python train.py --d_expert=64 --moe_layers=[0, 1, 2, 3, 4, 5, 6, 7, 8] --router_score="sigmoid" --normalize_top_k=false --balance_loss=0.00172 --router_noise=0.3 --positions="rope"
Below are experts of layer 4 (counted from 0) of a mixture-of-experts language model. Rows are named router (the router's row for the expert), down (a neuron's output weights, with its number) and show model dimensions 0-191. Each number is 500 + 25 x the weight over its row's rms, rounded and kept within 0 to 999. Numbers have three digits each.
After each expert's rows: a language model's description of what the expert responds to. This comes from a sample of Wikipedia text that the model never trained on.

# expert 24
router:500480523491471523527535478502447486510456540518521446531549499468534543529456508464485501510508514523529506489543493509489494529505478527522476534494456466466484500465492503508496494534532528507489498494524482509491522486467524492529533470477523482536496491496477544500487447541508541497470498523482455473480541502474539475480514490497476509516525487538480504485480471472510463525523504474470485502524478530468473477475495523499518464522491466451541510537485517524533484479498477508527518480487528533470517489457524477524463473456493479478523497550494474507507495533491515467
down0:525493473479506470509477460469501493516537468471543476496486509539467465468488511511543504498555462470528501487468499478499485507461522525513481513532515536530453490503488488536490522490521508505539485483491524481508510468505486478533536482484488505453449494465494508504500481481484518485519497545483510529439450516509508516499513493467499483475531535457540528548501526484484512517441484460511508502526463476492526528514504535480517461527504523556507548538509506533495516537501488514527504484515507538489455492477448520499514525508509492490482450508512456510512473516499494536
Mixed punctuation and numbers. Scattered tokens with no clear common role: punctuation, digits inside coordinates, table pipes, months, and opening parentheses or quotes.

# expert 58
router:507532485486518514479536520545501512517464502505496521499549512480569479499503483496464550504549551505489469474471505483455524510543513502499492520480476436485510484472520504494523520538478524530502506502519486487450550490470507532514517487444488504523497499544482491515500524492507473511513452502500467542493506469499517459510563515523454530511485510511521525494500503482503473546493500511516487512472461478503527495504468506462495486504461523485541508503472493484491464519460519505478472448445521494522516507514498477495449453447503515526518534498488497509503482518534517489
down0:494465456533482501509528552465521488506545422515504497478526507469502502512522509515517498485550478494507492566501488479502516530493539522506506463507478515489508499539499530546492539491490506461486545515511448491485537474489502479491507482472502453485494509535536444518456457534512486492523461528507500487534484493552473543482523495499507500515550537509511509517513475537457463518506471504524503474482500474506515538478479454500502502488474510502482469473456482476459483552505514473482512492516485515533461525493496538480490529465494509516471512481516533501511472501488483506
Table and stat separators. Pipes, colons and slashes after numbers in tables and career stats, such as appearances / goals and loan arrows.

# expert 38
router:539528565478516509570548497486454514493502511490538486487530497518494501535499536474513454534490483524500503489503452498502514539542484521490477472509503496507508514502517490528509517511498495470508528437540472497479499513489517458487479460506473482488513500467520550496475507519495526534510476487509485465482540517517515497506561477477483506484565477507474493495489520508520518501475472480491426473476491513438518514510475492498510504508475445485556503488484480494517480528514513508472500482478493495517515530488531489497511497509465527505530516516454484490528465506481490422
down1:522486507472512485488559504547496512455483487524564516459466485542511504515480489501493458484498528516513506518463519493461504528505457470491491537477512487483480496507566481476544465480524489493528501512519533509490531498544501504489493513509521514519560478527510479483474498498474474502508502492496554512504506501513500483471551482499528542539516477458488502526505479466467540534524493488472490499473534527506522522497493458476476540463495501524505480502509542464473482491486486492458479517460486545512514473478496506507523492527503527477452548480484426480471498505518476511
Closing brackets and quotes. Closing parentheses, quotation marks and heading == marks ending a title, year or name, e.g. (2013)., "Hybrid", ==Chronology==.

# expert 18
router:510526527482525477496539504498507547503531481515483507490502481471525570511519508514516477548482487496562469523517509505479498477528496495519516478522514486469524470477466466499487491523461526488501475458526527493471474474492506513476501511529475458488494497507511525499516503516483527509507520528516514489500507448498498465521466490485469519486527472516517479477500493524494524509484475522526528459497507527510523460527486521430479496493480452465545560470528505543483530520505459459468529523476544492460518512523482495516485501466504495415510496469519503478544501476529508463
down0:494465470536481473472435479458482500529531480486507487525501489539494516492512492523494540515500525499508429529446504488455496493494487523442507553547526531537479515482512512469524501526501512527482532523499510518486486517521460542469532508493499507514523454519531457496488487513494478453515531485504547509550483489486517497525469494483491493506487513483466474495504518475513519502517511453533455497534516500505475544481475481514489502461474520556524511517493512522508501492507482468430505474485486488521464532536491494492533539484499491531517490518528476479498504536458505490
Sentence-final periods. Periods that end sentences or abbreviations (Ma., et al., No.), plus closing == of section headings and quote-period combinations.

# expert 25
router:478503499467462532497508522523485554520499504479519484527504539465533505501489520456483475502501520544498545503555469504488501517540481525494427505520473494454499494497450492477497483494515512538493478471511520532503569486471474506486507456508528498511517475486492532534483494536505514467507488522442484483477526489503512496501505503482471554519517507495497532488487464473513494499532507494490494506479473500479468486531496528528518470519507433494523518528494503513531520504494491508519504490452542496495528475481506460503458453500516475492520555561510465562480475531508508511
down1:502529505494511528525491532517536487493492509509438495532509492513448457478534465480488504486480487522497485488532512478467541518547486474492485534522485470466489491463447485416553499493478515496481543456512508534484507467495491486508518492517515481514481426489503508535521519496556478525493520494545483469516497495525502480473528513512507535510498492497506496493481458507456488504466467487480548518512511480526541495497483485503513462509522541493518483511484523500497544506490469488476479517485558555471514501492503480524496499497471500514522506482575488511515511500509464538
Spaces in numeric tables. Space tokens before numbers in sports statistics and results tables, also unit symbols and dashes: km, °, mph, 1912–1983.

# expert 36
router:528488495483481522496552500543495525489476501552481516489494530508481478544488510442496477500473501514521453489488456539468515480466486486500500502502480468463530500515528463522448532536518498488483513469520515490512494499496526465497529501492496503524544473549507509512479435507495463516496437456508469538489500483508515505470531466454509537583472510527495499484466503518502498497575554494499501516487468560512504520482507492476500508521526503493495512542461496494481505500498483506517501510494519520453503518514524461538492502453511509506491501493541508516496477531503483489
down1:503467512458494513475511484499520475517512456491504493500498499469509475467546493504534489515514540469505501471513513498483479529497506518461507476507498607484503496469520522524542513447467523493529531450503531449492517508526477511513477506507544487526474471492498505529539502491514502538497499501512520500440512502491454500557499558465492495519493499498459471475478536485487446534479496479518510512448513520523482499492500484548520520523467495533464467479485480468492530491547493516507489472505465503465515494547476532504531512530502470509498494513503510509511511453492521486
Table cell labels and digits. First cells of wiki table rows and infobox fields, like Years, Party, Candidate, Genus, Binomial, and leading digits of years.

# expert 56
router:506528492448452485489494559536428471484486498523561470480469485506547493499466535481489552517502535508528529487493502540525541494508500499476499482519501496483483516510444479510456496540506504472546458439490518486522598497489495508493514474482493485520531503503520502515491511521494473511529472473510472499492528460521495475526550491525465483538503488509487499513509491445529465507498482487495533495518502501469452502528480488528511487539468507490519528542499511483480510472452473507471497530505524519511497475506516487515490522482501498517495492515527515533507509495467485492
down1:508499463484500471520486529509468461490536468556501506473486498518497494473559509536555482471507547543516496524509504531500498511520504470472513548514541504466491494519455472475511534557488507519535501488456505493510498538523493525528504453516502505498510525499501506471466475489507492485530508522471509482501486463521454490521494447510465553466512505516462504479477510525496477481472484478492522513496506491518481503527530484500485473519470520511500456520472511463517519557492505466434472484521464502480497481528533522448505488515487467487486478535544512525498524488471535532
Coordinate symbols. Degree, minute and second marks and encoding bytes in geographic coordinates, e.g. 35°12′07″N, plus some stat-table values.